Experts of a small language model.
Size: 9 layers, width 160, vocabulary 8192, 14.3M parameters.
Experts: 12 experts in each of 9 layers, 144 SwiGLU neurons an expert, 2 picks a token, a softmax router.
Training: a variant of Muon for the experts, 430M tokens, 5835 steps.
Below are experts of layer 3 (counted from 0) of a mixture-of-experts language model. Rows are named router (the router's row for the expert), gate (a neuron's input weights, with its number), up (a neuron's input weights, with its number), down (a neuron's output weights, with its number) and show model dimensions 0-159. Each number is 128 + 24 x the weight over its row's rms, rounded and kept within 0 to 255.
Before each expert's rows: "comes after" lists some tokens at least twice as common just before its tokens as in all text; "gets" lists some tokens that make up at least twice as much of what it gets as of all text. This comes from a sample of Wikipedia text that the model never trained on. Tokens count by the router's weight.

# expert 4
comes after: " the", " of", "'", " in", " a", " for"
gets: " the", " a", " his", "'", " The", " an"
router [128 125 117 111 177 109 115  96 133 155 163 121 114 121  92  92 140 148  74 125 147 171 119 147 148 129 114 127 157 100 156 165 104 197 126  87 150 142  92 125 124 130 143  80 131 116  96 108 102 120 134 175 150  94 107 138 152 168 148 129 125 134 142  94 123  85 102 110 150 132 157  92 168 121 150 149 106 168 135 119 122 136 113 127 129 141 119 127 180 120 143 105 109 125 145  78 108  73 154 139 135 118 112 113 112 106 124 129 148 178 116 133 140 158 105 109  98  93 105 111 172 110 141 148 134 130 148 111  54 138 109 143 158 108 143 142 123 115 152 124 118 124 132 138 117 115 115 134 118 140 103 142 114 121 164 150  79 138 112 130]
gate11 [ 81 153 132 157 129 101 115 153 126 130 141 127 140 128 110 132 137  90 107  86 107 128 117 141 143 107  88 125 130 114 120 141 126 143 122  94 125 109 112 115 124  86 146 126 120 128 114 146  61 106 145 150  86 151 180 111 149 115 154 135 128 135 144 135  90 170 124 152 119 139 112 114 137 155 148 126 131 149 139 122 109 146 120 152 120 149 137  61 105 132 135 130 142 120 114 118 137 130 113 118 143 112  94 106  94 125 122 130 155 113 179 146 151  89 114 138 113 116 115 136 156 152 138 140 115  87 134 124 163 127 102 144 224 150  90 142 138  98 127 177 133 147 119 147 126 174  96  94 148 149 195 165 123 172 101 135 142 121  91 100]
up11 [132 127 128  96 116 129  91  97 147 108  94 155 152 132 117  86  79 122 146 121 136 113 112 116 123 177 143  95 173 174 117 184 175  97 103 147 170  95 131 165 110 149 149 171 124 130 139 155 183 151 161 127  92 137 123 113  93 114 154 118 129 132 132 136 154  83 144 134 119 133 119 129  83 128 170 109 139 110 159 177 134 113 118 125 106 144 118 172 153 140 119  82 117 134 149 150 148 121 111 146 164  99 108 134 145 122 134 146 121 123  81 142 127 145  74 124 114 119 113  94 107 133 147 138 159  88 163 124  58 123 133 120  93 124 141 116 119 131 117 106 128 127 120 120 138 127 141 111 125 146 120 153 109 168 156 147 154 131 144 120]
down11 [146 110 130 136 149 116 136  79 122 114 132 137 102 111  87 126 106 164  82 126 103 167  93 123 111 112 150 138 143 157  68  98 109 107 137 119 110 131 172 122 144 136  90 138 134 163 104 117 162 135  99 151 108 135 168 136 140 120 130 142 143  94 180 115 135 144 112 142 124 137 141 153 151 123 132 171 101 125 155 138 126 113 145 108 124 134 138 159 130  94 195 136  96 136 116 110 112 149 120 131 125 115 141 102 108 166 122 137 151 135 136 135 116 113  97 155 128 141 119 135 157  82 156 175 159 125 120 114 102 101 115  71 122  93 136 143 141 159 118  91  90 165 105 111 135 151 210 115 124 117 121 131 135  72 108 109 138  89 127 126]
gate12 [ 95 112 146  89  85 141  91 144 149 149 133 133  75 142 122 111 130 141 104 113 114 112 124 166 124 146 124 161  98  99 143  80  91 127 143  96 138 147 123  99  99 127 157 103 161 108 144 163 119 143 115  95 151 113 140 158 127 135 141 121 110 148 153 109 140 157 134 158 143 126 121 112 129 138 163 142 155 148 133  93 107 125 121 123 136  94 102 108 131 142 160 125 155 115 132 152  85 134 173 128 137 138 153 112 150 121 146  96 121 112 106 119 111 121 117 139 160 110 109 114 185 180 109 134  89  99 103 155 119  95 130 143 110 174 130 149 152 131 117 108  79  91 110 123  74 100 178 103 183 132 143 187 116 151 142 105 134 103 133 148]
up12 [103 146 140 111 107 126 122 136 150 125 135 115 129 151 131 143  88 135 117 124 139 141 133 129 135  96 123 170 111 173  82  79 152 148 134 137 157 138 132 128  87 155 153 131 151 122 125 135 121 171  53 110 162 113 103 156 151 117 158 137 134 133 129 132 147 170 136 125 122 121 167 153 123  87 113 143 152 135 124 125 156 113 137 132  90 125 131 144 129 138 130 141 143  95 175  86  54 159 165 117 139 114 119 150 130 129 103 139 121  95  98 127 170 175 110 124 143 127 118  98  91 161  81 159 124  57 156 163 153 130  79 108 114 122 132 157 137 117  95 114 104 138  96 147 126 131 123 149 157 123 150 127 158 151  98 114 103 114 127 142]
down12 [156 106 132 101 162  92 155  86 159  99 168 117 163  95 141 154 128  93 137 151 120 105 117 143 125 132 159  81 169 116 134  93 114 185 121 143 133 112 140 106 135 135 133 123  85 105 169 148 132 129 111 118  81 133 104 102 123 122 183  99 103 119 148 171 130  89 171 128 107  98 159 109 136 139 111 142 173 131 142  91 134 129 114 104 155 118 140 102 133 144 188 109 182 135 133 169 113 100 117 140 127 115 144 111 129  98 123 173 105  96 103 114 117 161  82 105 131 154 141 116  96 158 134 146 160 115  90 134 129  90 122  95 117 148 108 143  98 112 144 149 164 144 113 131 117 126 143 120 133  91 136 130 147 116 127 130 107 136 114 113]

# expert 2
comes after: "\n", "=", ".", "\n\n", ")", "\""
gets: "\n", "\n\n", " (", ":", "=", "-"
router [137 140 120 119 145  83  88 143 100 151 110 134 116  94 156 122  83 148 158  76  79 115 110 137 129 139 111 159 129  82 108 115 115 132 116 116 107 134 142 104  91 117 139 165  78 172 139  86 140 176  68  83 130 150 155 150 144 118 118  96 117 137 132 150 120 176 157 120 135 137 108 149 121  98 130 115 152 149  98 126 123 122 138 103 162 163 111 114 161 149 138 136 158 144 135 141 121 114 133 147 109 110 142 121 129 140 141 114 112 125 147 134 155  85 141  91 188 155 144 105 111  98 131 161 136 135  98 151 123 113 131 139 110 143 160 143 109 123 156 131 127 158 103  87 157 144 107 108 156 127 168 141 117 175  90 148 153  98 154 142]
gate11 [150 152 105 104 159  90 143 128  96 112  79 133 117 135 121 119 117 102 141 132 107 119 137 128 148  59  93 145 140 166 146 146  97 121 156 150 128 115 128 128 157 113 159 115 133 151 120 149 110 147 135 108  81 119 139  83 131 153 123 176 154 114 110 122 135 127 155 149 121 127 111 169 152 114 110 121 130 154 146 140 151 105 132 149 143 130 130  93  94  90 105 138 125 124 145 132 169 137  78  88 132 132 125 133 148 159 135 180 145 119 108 131 114 145 171 118 122 146 122 123  82 167 165 124 154  91  71 142 105 135 112 135 128  96 144 123 185 111 121 102 141 127  84 147 156 146 115 123 124  90 132 113 140 198  97 127 168 156 157 136]
up11 [137 127 161 165 133 120 154 140 125 142 176 121 163  96  96 127 137 131 110 133 146 173 123 111  77 160 152 102 111  93 110 157 164 141 124 127 155 141 133 112 112 126 146 105  76 108 106  98 165 105 143 145 164 110 120 154 136  90 145 111 125 118 105  88  99 116 125  98 145 161 129 140 116 137 103 147 126 116 151 123 113 150  93 124 131 125 126 184 123 179 105 123  97  97 128 140 104 133 164 186 111 162  99 147 142 111 160 121 117 119 131 145 126 126  95 109 128 161 115 141 143 117 119 158 100 131 188 138 179 130 131 121 126 136 126 149 137 118 122 174 144 150 136 112  72  84 126 116  90 165 102 124  82  88 140 121  96 113 137 139]
down11 [115 131 148 146 139 143 179  90 104 137 109 140 119 148 120  69 129 141  77 134 126 107 161 118 128 115 142 226 137  96 112  99  82 156 100 114 150  55 138 159 123 156 124 138 135 135 138  84 150 108 132 155  93 103 114 108 121 137 112 142 108 142 123 138  50 134 145 129 107 105 163 142 137 160 133 147 102 157 150 122 130 129 106 110 135 150 112 161  91 166 118 111 141 116 110 131 145 128 170 127 104 136 119 125 133 142 172 102 129 132 112 152 125 137  98 132 147 188 134 133 137 135 164 135  93 120 178  88 129 134 134 113 112 159 102 119 130 172 101 129 133 150 126 128 144 129 118  92 110 109 138 125 119 137 122 130 131 137 104 133]
gate12 [142 143 119 131 141 124 129 139  79 134 127 140  99 147 110 121 126 129 118 126 144 125 167 120 116  74 168 142 179 112 152 108  84 122 105 146 144 101 129  99 131 113 113 107 128 128  83 157  63 142  98 130 157 101  97 123 107 179 127  86 142 124  85 154 141 130 109 134 121 150 123  98 115 145 132 132 163 148 140 130 126 111 124 143 138 173 130 125 145 110  94 144 165 110 160 156 169 186 117 142 138 125  82 153 171 145 122 127 130 134 152 149 127 144 137 152 114 145 148 161 118  77 113 134 177 118 160 168 103 153 127 102 101 143 105  85 103 130 124 135 128 100 141 145 138 129 120 144 151  91 124 129  77 172  99 179 118 128 125 130]
up12 [121 141 113 135 112  88 147  91 168 170 142 135 119 103 113 175 140 124 138 129 119  94 121  86 118  98 172 144 150 137 165  93 140 118 101 151  97 138 164 121 100 142 135 133 147 205 140 110 127 115 164 117 147 121 129  99 117 127 141 119 190 130 125 126 131 119  80 126 168 125 149 155 136 152  99 125 122 104 129 101 151 156 142 119 113 130  79 113 124 117 119 166 107  84 124 126 122 128 132 134 153 154 102 147 122 142 111 118 163 169 132 162 158 105 142 126 133 119  59 131 153 148 111 150 123 139 116 106 135 112 104 108  80 153 102 106 140 104 119  94 129  75 151  96 148 131 132 164 131 147 161 100  92 162 153 134 142 111 117 161]
down12 [132 120 123  86 157 134 141 126 129 121 123 149 171 124 115 139 130 109 154 157 115 143 158 190 112  83 124 136 158 139 175 117 131 115 161  99 112  97 146 159 124 130 130 119 122 131 127  99  76 131 152 130 129 121 153 107 132 126 144 104 150 136 103 146 135 109 171 131 124 155 114 106 149 163 146 155 164 121 143 109 103  78 141 116  90 153 145 126  79  71 115 118 118 136 146 107 112 124 120 118  82 126 149 128 131 121 148 103  89 123  85  84 101 121 165 160 125 112 151 116 164 138 161 178 118 132 134 110 103 115 116 102 150 151 145 110 196  93 160 103 112 116 101 128 114 134 134 175  98 133 144 146 132 153 167 123  96 143  93  90]

# expert 8
comes after: "\n", "  ", "-", " |", "|", ")"
gets: " |", "|", "-", "  ", ";", " —"
router [145 157 133 115 115 124  93 156  99 169 173 110 118 164 152  94 141  92 153  97  87 137 118 159 117 151 116 105 120 137 106 111 140 139 124 109 142 123 165 155 138 118 115 116  85 129  98  95 131 135 120 133 116 119 161 108  79 132 102 139 177 138  93 170  87 172 152 121 130 115 144 124 159 112 121  99  94 132 121  94 114 105 112 147 135 166  90 120 146 137 158 149 145 136 133 150  78 158 101 115 161 114 154 139 122 138 133 103 128 113 152 132 120  78 147 118  73 160 120 120 101 134  86 114 161 104 132 148 173 124 123 162 143 115  89 126 148 140 145 128 166  79  89 116 112  99 152 135  92 153 118 135 153 140  97 133 152 104 118 108]
gate11 [151  88 142 100 120 120 146 102 112 131 130 153 115 124 179 128 110  90 141 146 132 112 109 141 133 136 112 113 143 112 179 135 137 119 163 115 158 113 152 162 134 124 155 104 147 112 139 156 133  93 160 135 117  98 137 102 118 141 117  51 125 113 113 169 115  97 124 102  99 136 155 140 111 146 139 120 122 156 136  74 121 144 143 125 127 131 119 170 128 144  73  99 153 119 143 119 130 185 145 132 182 104 120 114 115 141 129 138 158 144 136 104 105 178 117 123 113 134 123 141 141 138 132  71 157 122 123  96 127 128  97 121 108 118 128 108 124 105 131 123  98 111 106 168 175 125 113 188 194 159  91 169 151 157 121 151 133 132 106 155]
up11 [ 91 136 149 172 133  90 130 125  97 146 140 187  87 165  88 102 112  92 184 136 137 122  93  85 134 145  66 120 132 131 115 106 136 108 137  83 130 147 136 133 118 139 142 131 138 116 102 140 116 111 144 127 102 159 151 122 143 151 171 103 126 133 111 133 118 106 161 168 116 149 108  97 143 143 105 102 160 136 112 110 151 176 106 122  84 118 118 133 153 139 119 156 140 135 153 136 119 114 149 103 113  90  69 154 133 157 129 130 102 157 143 132 139 166 102 147  99 168  91 158 130 143 112 143 136 192 121 103 164 116 107 134 133 150  99 134 118 154 135 145  97 128  81 161 155 121 127 151 147 126 137 128  93 148 127 133 141 102 119 105]
down11 [131 135 141  99 133 103 129 122 101 108 127 138 120 164 121 150 157 104 168 145 144 174  99 144  99 161 128  93 123 116 126 108 181 136 161 175 143 144 182 164 112 151 165 126 104 124  67  93 116 124 128 152 117 109 181  91 126 145 152  88  99 116 149 102  96 134 134 175 138 127 133 110 144 176 162 124 164  99  92  92 154 114 144 116 150 101 118  84 156 129  99 155 112 100 106 120 124 112 114 157  89 153 154 144 147 124 129 100 101 107 162 120  77 156 144 105  81 132 138 110 104 130 162 132 115 139 149 126 124 131 115 126 101 128 100 153 162 164 122 130  97 140 109 123 124 148 130 112 119 122 151  97 144 124 125 159 123 135 133 122]
gate12 [128  84 163 125  92 120 141 142 122 139 158 132 160 153 124 110 136  83 157 164  94 123 156 145  91 133 116 101 103 125 139 140 123  98 151 118 160 148 133 131 150 135  76 167  99 157 138 147 142 116 174 111  92 145 100 147 151 142 149 126 162 126 117 141  94 111 120 101  69 163 107  87  98 122 157 170 145 130 124 135 140  96 152  92 100 122 127  94 129 166 106 111 109 134 154  89  87 102 120 123  95 167 158 107 173 154 103 159 153 127 116 113 106 163 162 138 121 165 143 136  90 140 117 129 143 143 114 124 156 101 161 109 101 121 157 152 108 150 113 153 100 141 141 124 117  97 117 114 129 129 122 123 168 107 112 164 136 166 150 137]
up12 [130 123 127  97 161 135 148 124 116 111 103 155 108 172 123 111 111 166 117 169 173 160  85 145 124  97 152 188  93 125 124 112 132 128 106 126 146 109  96 118  87 127 120 154 133  88 133 142 144 141 163 149 134 100 136 108 144 139 144 131 123 115  79 168 103 127 115 100 164 114 133 145 181  81 141 115 150 144 132  87 103 113  84 137 114 165 137 124 134 138 120 154  80 124 136  86 123  84 122  76 157 107 149 139  92 123 158 108 128 143 155 136 160 134 143 125 137 144  99 115 155 138 135 155 157 161  92 137 174 152 122 137 155 122 138 112  90 121 149 132 136  87 102 133 154 151 106  88 152 101  96 124 159 156 136 127 123 108 114 110]
down12 [ 72 165  98 145 142 129 108 133 115 125 128  90 154 117 114 106  81 153 160 142 141 109  92 122 173  68 126 153  97 146 147  63  86 114 145 133 114 135  88 136  85 105  90 100 133 133 135 134 111 115 129  94 124 104 130 126 175 117 141 147 104 120 130  99 148 125 174 131 160 162 124 130 142  96 149 139 143 159 131 175 102 176 144 110 123 143 144 110 136  92 127 129 116 153 149 120 145 150 126 173 114 127 158 138 112 156 151 108 138 113 103 154 188 127 141 103 141 114 118 120 205 110  91 128  90 132 125 118 127 152 139 125 120 127 139 135 179 130 110 158 109 148 123 105 137 109 173 147 140 134 109 146 118 111 142 119 139 123 135 133]

# expert 6
comes after: "-", " (", "|", ";", " M", " U"
gets: "–", "-", ".", "/", "'", "S"
router [ 96 112  90 127 129 164 158 129 155 132 103 146 102 108 111 117 117 116 153 125 143 105 119 117 140  98 141 164 128 118  94 102  88 139 154 115 135 155  93 147 158 123 117 106 156  82 143 168 114 182 133 133 149 114 150 135 117 160 125 172 132  97 113 148 171 108  99 133 153 161 116 125 141 143 119 109 124  99 109 111 141 118 136  67  94 111 153 135  96 139 125  95 111 153 167 158 113 148 144 110 101 166 153 108 149  91 117 142  96 130 153 131 118 137 111  69 151  95 105 138 114 140 130 120 164 123 114 160 158 101 150 111 129  99 150  95 147 151 177 140 123 184  96 142 122 140 123 118 130 142 109  97  89 128 107 108 138 179 164 138]
gate11 [109 137 139 119 113 109 116  81 155 158 102 109 115 101 117 139 102 105 108 140 135 117  96 144 165 134 129 144 160 130 145 123  94 126 129  90 146  89 122 137 147 133 157 150 118 101 152 125 182 140 104 119  94 130 121 118 103 112 108 134 124  76 163 168 144 118  93 139 158 135 103 122 102 128 157 121  97 101 150 139 116 182 152 133 155  88 138 122 109 125  89 128 172 146 113 170 148 129  95 118 168 156 130 151 141 137 116 155 124 176 179 153  84 141 157 115 115 135 124 142 126 129 175 143 129 138 135 164 149 131 129 102 135 123 118  88  80 128 103 142 130 121 113 111 148 132 112  90 159 186 155 148 122 144  87 161 157 108  78 116]
up11 [132 131 125 133 143  84 116 134 152 138 145 134 102 129 133 176  85 110 140 120 151  73 109 139 152 127  88 150 154 164 113 120 103 127 163 116 138 143 162 156 105 104 137 144 132 114 136 171 126 138 124  99 137 107 158  91 157 138 105 146 141  57 114 174 142  87 139 126 127  86 150 129 156 158 135 131 122 102 149 119 137 107 144 109 136 136  96 191 134 125 108 148 180  92 137 108 122 172 137  93 149 132 126  86 116 148 119 128 115  93 130 140 135 133 142 138 122  89 123 113  72 135 137 174 133 135 139 154  85 139 110 102 140 132 142 163  99 128 162 151 150 157 128  98 132 126 130 139 130 165 133 127 100 104 111 174 116 106  71 130]
down11 [161 119  83 102  85 142 124 120 186 132 156 124 109 155 176 150 128 111 107 132 109 132 156 131 130 178 106 124 101 124 146 136 107 136 119 123 124 149 161  91 123  91 140 113 122 106 122 110 132 136 155 122 158  90 114  89 148 137 138 127 114 147 176 157 129 114 109  83 110 129 132  72 107 116 141 149 133  94 151 138 134 117 117 124 145 136 115 139 117 116 168 121 144 119 150  65 129 138 122 141 149 113 128 133 143 128  87 132 133  86 126 102 120 141 158 158 170 138 122 142 108  83 151 133 120 121  83  96 168 150  96 144 141 106 130 113 120 126 122 166 114 164 129 123  86 108  95 143  95 143 110 118 187 170 144 120 135 202 109 144]
gate12 [115 139 163 140 175 152 137 178 127 135 155 162 119  82 118 125  81 129 119 126 108 124 163 129 153 120 141 136 135  95 127 130 158 152 122 144 121 110 127 116  95 141 110 122  70 143 115 139 141 165 151  91 132 130 112  86 143 109  92 198 163  88 130 117 114 146 142 155 113 151 117 137 137 144  79 109 145 132 170  89 120 171 108 127 107 141 116 100 138 136 131 125 148 103 114 151 132 129 129 107  84 109 156 170 130  92 130 136 130 149 134 147 138 159 139 117 124 113 127 123 111 123 116 133 113 102  55 168 105 128 159  83  92 135 135 160 175 126 103 126 130 144 132 132 106 161 100  62 133 107 141 142 136 121 117 121 128 112 106 173]
up12 [145 134 172 111 111 108 127  78 152 139  93 120 137 130 133 158 144 121 150 146 117 140 131 168 124  87 149  94 123 123 172 139 143 121 122 112 167 147 141 154 138 113 134 108 116  97  96 131 133 107  88 170 131 134 146  99 134 142 129  87 131 150 133 117 151 134 106 139 100 108  89 134 102 138 161 147  89  90 106 153 133 134 132 118 157 111 133 112 159 110 150 170 117 138 149 161  95 122  88 133 189 137 143 117 104 138  87 145  86 103  99 130 125 112 144 102 147 115 145 123 134 158 102 112 130 117 160 100 101 157  78 130 162 156 103 115  82 145  85  97 118 122 105 130 130  82 156 150 168 154 126 123 103 104 165 147 173 159 165 126]
down12 [138  79  94 173 117 170 106 135  92 107 164 130 156 157 152 105 153 138 105 137  93 110 127 127 144 118 147 118 100 151 111 118 103 116 134 152 127 104 144 130 124 117 125 131 135 118 142 180 148 122 115 144 156 109 163 127 157 181 124  96 156 170 129 104 110 138 129  83 143 148 165 141  92 158 111 119 156 169 152 124 119 138 159 119 119 135  81 100 132 133 116  98 129 170 133 116 102 137 114  87 140 157 162 124 136 101 146 146 113 146 109 114 114 147 105 123 123 143  73 103 171 178  92 126 122  96 185 111 152 112 107 128 147  96 186  99 112 153 118 147 104 139  98 113 124 129 142 127 123 140 114 140 130 107 122  99 151 156 146  79]

# expert 1
comes after: " |", "–", "|", ".", ";", " 1"
gets: " 1", " 2", " 0", "0", "1", " 3"
router [103  98 155 175 148 127 114 135 154 129 161 120 127 125 106 125 140 135 149 169 158 156 104  93 118  92 114 136 113 141 125  79 114 119 106 124 126 133 109 114 123 123 142 131 140 115  93 169 130 134 143 139 105 112 126 111 103 155 147 160 176 118  91 125 101 113 130 124  87 114 134 124 145 123 125 129 126  90 122  91 128 147 100 163 147  93 107 133  98 105 121 107  84  94 115  87 129 163 147 141 142 170  97 137 137 136 129 117 104 117 145 135 143 150 177 111 115 179 139 104 160 155 143 117  87 186 107 180 151 122 107 103 143  81 122 103 142 109  97 158 157 114 151  97 105 124  70 120 147 172 146 139 169 119 135 127 154 160 163 130]
gate11 [105 117 113 100 124 126 137 141 121 117 115 136 139 109 118 129 112 113 114 186 143 145 109 134 135 143 104 139 105 111  75 148 115 132  98 156 148 100 108 127 126 122 100 111 113 109 111 141 143 161 105 120  71 140  86 112 119 117  96 152 112 125 131  92 133 133 172 108 142  80 120 120 163 120 142  97 145 157  67 144 105 164 135 116  82 163 145 114 149 184 153 128 167 112 105 115 130 121 134 114  90 130 102 154 120 130 185 145  78 130 150 166 105 113 153 181 137 114 130 145 120 125 136 152 158 118 116 103 148 156  87 154  99 104 107 132 164 161 148 157 160 128 105 144 131 112 146 149 154 120 150 171  89 166 119 146 142 114  95 127]
up11 [ 86 120 104 154 128 134 103 132 154 121 118 157 130 129 101 142 121 101  93 187 158 182 129 120 145 180 120 178 142 143 113 156 144 106 103 133 146  94 132 162 108 132 152 123  90 123 119 144 141 130 102  96 124 152  88 116 116 167 153 102 110 126 141 133 130 130 148 114 146  80 151 100 137  73 151  81 146 107  96  96 129 184 144 100 112 133 129 115 118  99 107 143 143  89 125 109 138 122 121 115 133 113 164 117 123 113 172 102  97 132 125 143  99 143 161 145 125 119 147 137  88 149 170 133 128 124 102 120 128 157 119 152  95 123 180  80 158 164 166 120 120 148 152 116 140 122 105 137 172 121 130 155 100 135 153 132 134 142  89 110]
down11 [120 171 157 105 158 142 121 153 119 149 148  47 131 139 135 168 120 136 103 109 166 103 111 140 124 118 100 127 156  89 140 135  97 107 122  77 116 148 123 155 131 134 164  85 157 137 141  88 100 151 140 132 137  99 124 124 141 122  73 138 115 146 123  82 103 107 118  90  97 117  87 124 164 137  81 115 136 147 142 155 157 172 135 113 152 130 170 143 133 172 146 125 135 163 121 160 120 125 119 156  99 120 127 137  96 131 106 100  91 124 126 162 146  83 159 131 115 164 157 105 141 138 111 114 148 113 133 136 148 177 141 120 112 103 111  88 139 113  98 127 125 108  83 148 131 128 117 106 162 123 130 137 174 128  98 128 156 113 122 141]
gate12 [162  91 106  64 111 114 106 153 100 144 124 113 157 110 120 162  79 120 152 118 170 123  84 135 109 171 122 110 127 123 131 129 140 161 151 127 133 103 144 100 133 131 118 132 121 129 153 132 104 111 139  67 110 108 113 105 119 173 149 119 121 147 142  82 131 136 148  84 110 131 134 116  97 157 171 131 158 115  93 124 160 179 148 164 155 118 101 139 123 107  92  92 150 126 116 116 114 114 145 159 115 162 118 129 172 177 162 158 140 113  91 142 101 142 153 129 136 112 106 144 126 134 147 136 147 144 101 161 144 106 146 143 133 102  99 108 111 145 105 158 157 140 103 125 132 128 134  96 135 152 118 188 143 128 120 124 148  99  93 181]
up12 [152 120 117 108 127 138 138  90 122 158 160 137 152 121  74 132 108 136 126 128 154 115  96 138 127 157 112 129 174 160  90  96 118 126 153 158 122 108 127 109 122 161 119 101 130 127 183 147 101 121 123 140 123 125 108 146 124 142 131  65 111 123 130 137 133 149 132  76 123 154 148 107  87 121 132 128 123 142 113 125 159 164 141 154  92 118 109 148 125 126  95 124 153 124 119 108 137 123 193 132 144 155 108 159 149 162 109 152 136 132 161 159 104 165 122 155 129  76 121 151 126 123 168 103 146 146  97 137 157 106 154 151 155  91 100  76 105  95 128 141 157 133  90 191  91 126 136  94 148 127 118 157 159 125 101  89 147 143 104 151]
down12 [144 163 121  79 103 141 176 118 108 146  87 161 117 129 141 152 135  96 119 141  86 114 133 120  96 130 136 170 146 139 136 122 152 117 144 129 127 115 136 164 136 145 108 164 131 106 145 161 122  99 114 133 122 114 158 159 132 133 108 144 145 140  93 132 148 140 129 157  99 120 167 113 178 104 133  98 118 163 101  95 172 145 160  85 106 109 175  96 106 110  72  96 125 115  94 140 103 159 155 143 125 147 138  81 101 122 146 104 175 124  95 163 140 141  92 158  97 135 180 148  90 108 162 130 142 129 108  89 123 131 118 133 164 131 111 118 154 108 124 129 129 138 106 127 123 170 153 144 121 137 138  72 104 131 124 110 108 147  97 130]

# expert 11
comes after: ",", " was", " to", " he", " and", " that"
gets: " and", " was", " is", " as", " that", " he"
router [145 102 139 145 140 123 132 129 117 153 157 119 165 133 148 166 138 143 116 149 142  82 159 120  96 146 156 135 174 111 164 174 179 106 148  95 135 153 160 137 128 130 165 120 102 143 137 125 151  92 115 142 125  83 108 161  85 115 121 109 138 124 164 128 146 118 143 165 111 142 102 130 105 115 131 141  99 133 118 167  91 147 141 128 156 147 126 108 106 106 126 135 154  91 111 111 185  98 112 171 125  98 128 115 116 129 103 131 133 135 138 149  88 112 117 146 146  97 138 129 108 116 124 104  98  99 122  85 151 149 168 140 118 155 145 169 151 120 121  99  63 121 110 160 139 161  96 131 102  96 116  86 158 104 162 120  93 139  95 105]
gate11 [129  99 151 134 137 130 140  94 140 172 106 162 189 120 137 121 134  96 143 130 155 138 145 134 156 108 131  68  97 119 119 108 113 107 157 111 150 144 137 119 166  99 114  94  98 155 122 127 102 145  92 126 176 152 147 128 133  78 159 122 149 111 111 143 140 139  97 105 160 116  88 127 127 123 132 105 130 126 133  96 124 131 112 116 141 116 142 132 117 127 171 157 110  79 144 143 152 113 135 128 157 164 138 113 163 111 113 140 161 111  81 103 114  99 130 166 132 140  88 138 112 115 142 188  96 134 156 148 132 124 113 141 142 113 114 105 101 122 135 131 108  82  84  69 131 157 127 160 113 144 128  94 114 124 206 150 115 111 118 110]
up11 [173  97 112 148 109  64 141 119  95 142 159 142 118 126 122 115 101 146 163 127 132  96 136  94 111  93 160 143 109 133 137 132 134 177 162 107  99 113 109 136 102 151 120 117 164 140  89 101 149 141 109 117  95 151 140 123 102 131 118 156 161 115  92 155 155 141 145 127 144 127  87 143 117 156  98 113  88 112 124 140 101 146 132 146 130 156 110 101 167 123 144 113 191 143 110 126 136 128 151 166 159 126 170 125 167  97 110 143 130  98 107 144 136 101 181 112 138 144 133 135 142 134 121 111 147 116  95 120 118 115 110 114 120 101 137 115 116 133 157 131 145 141 123 115 166 150 146 131  51 130  67 126 147 111  65 130 139 140 162 104]
down11 [121 155 153 140 147  80 113 161 144 151 164  87 145 131 110 169 133 170 112 119 110 115  72 106  92 110 112 148  98 126  91 101  90 138 102 134 137 149 144 122 130 108 166 110 135 142 181 186 154 142 132 125 144 159 116 169 140 138 138 119 147  93 101 128 135 136  86 111  92 146 149  89  98 121 115 124 169 159 135 139 181 151 135  96 160 141 145 171 126 120 113 148 159 131  99 139 150 152 175 124 130 116 146 130 112 128 108 131 167 152 103 100 134 118 142 130  99 109 101  80 136 127 122 138 148  93  95 132  98 128  98 149 112  96 123 121 123  71  94 135 106 131 143 128 139 133 134 133 147  99 164 104 127 130 151 112  95 131  94 138]
gate12 [128 130 131 187 166  68 127 147 162 134 109  90 122 114 151 132 108 127 110 173 112 144 146 127 152  92 133  99 123 150 140 103 100  68 154 114 137 162 145 123 108 132 144 160 112 115 139 140 126 126 139 119  72 148 107 115 141 143  92 113 149 114  90  97 126 169  95  69 155 144 141 141 112 130 157 113 168 140 119 135 158 114 138 145 113 131 113 109 117 127 157 104 114 132 178 161 160  89 138 146 116 110 145 110 124  99 149 129 108 124 168 112 125 139 102 119 106 159 148 153 150  99 136 107 121 135 172 108 113 168 110 119 127 121 180 104 135 144  86 144 123 137 136  82 132 133 121 116 102 153  86 134  82 116 123 146 114 152  76 133]
up12 [143 172 129 191 170 134 144 135 140 118 135 104 134 111 153 131 121 114  89 122 115 143 109 135 147 140 109 109 142 118 131 143 133 142 119  97 120 103 158 135 165  83 154 149  85 116 125 139 166  94 163 131 126 112 153 111 124 136 167 128 144 131 162 160 123 165 156  90 129 120 104 134 114 112 149 103 165 154 124 140 134 114 166 150 157 115 125  72 154 130 112 101  98  96 160 120 131  80 116 132 140 140 135 113 112  83 149 131  85 113 166 101 127 137 115 179  80 135 116 146 116 168 118  95 130 184 180 140 155 115 103 117 120 125 151 141 130  74  91 159 127 126 142  97 104 117  77 117 116 153 137 135 104 123 116 162 130 130 104 127]
down12 [130 135 121  96 119 147 149 103 119 127 150 151 105 150 151  85 142 107 157 118 142 132 158 111 163 110 148 115 144 127 177  94 110 122 113 112 131 160 128 125 148 138 149 157 175 121  45 125 154 100 112 122 183 182 124  84 131 102 146 109 134 107 107 128 127 144  99 146 137 100 122 150 141 103 140 119 105 101 124 141 146  94 138  84 125 138 128 106 112  83 166 124 164 131 118 137 144 145 113 152 124 156 115 122 107 137 121 114 120 141 114 106  93  69 111 135 124 156 132 124 145  89 172 128 168 123 149 129 137 121 136 113  75 132 120 151 105 112 118 106 139 123 102 184 133 135 174 106 149 130 175 116  97 111  81 126 139 113 139 178]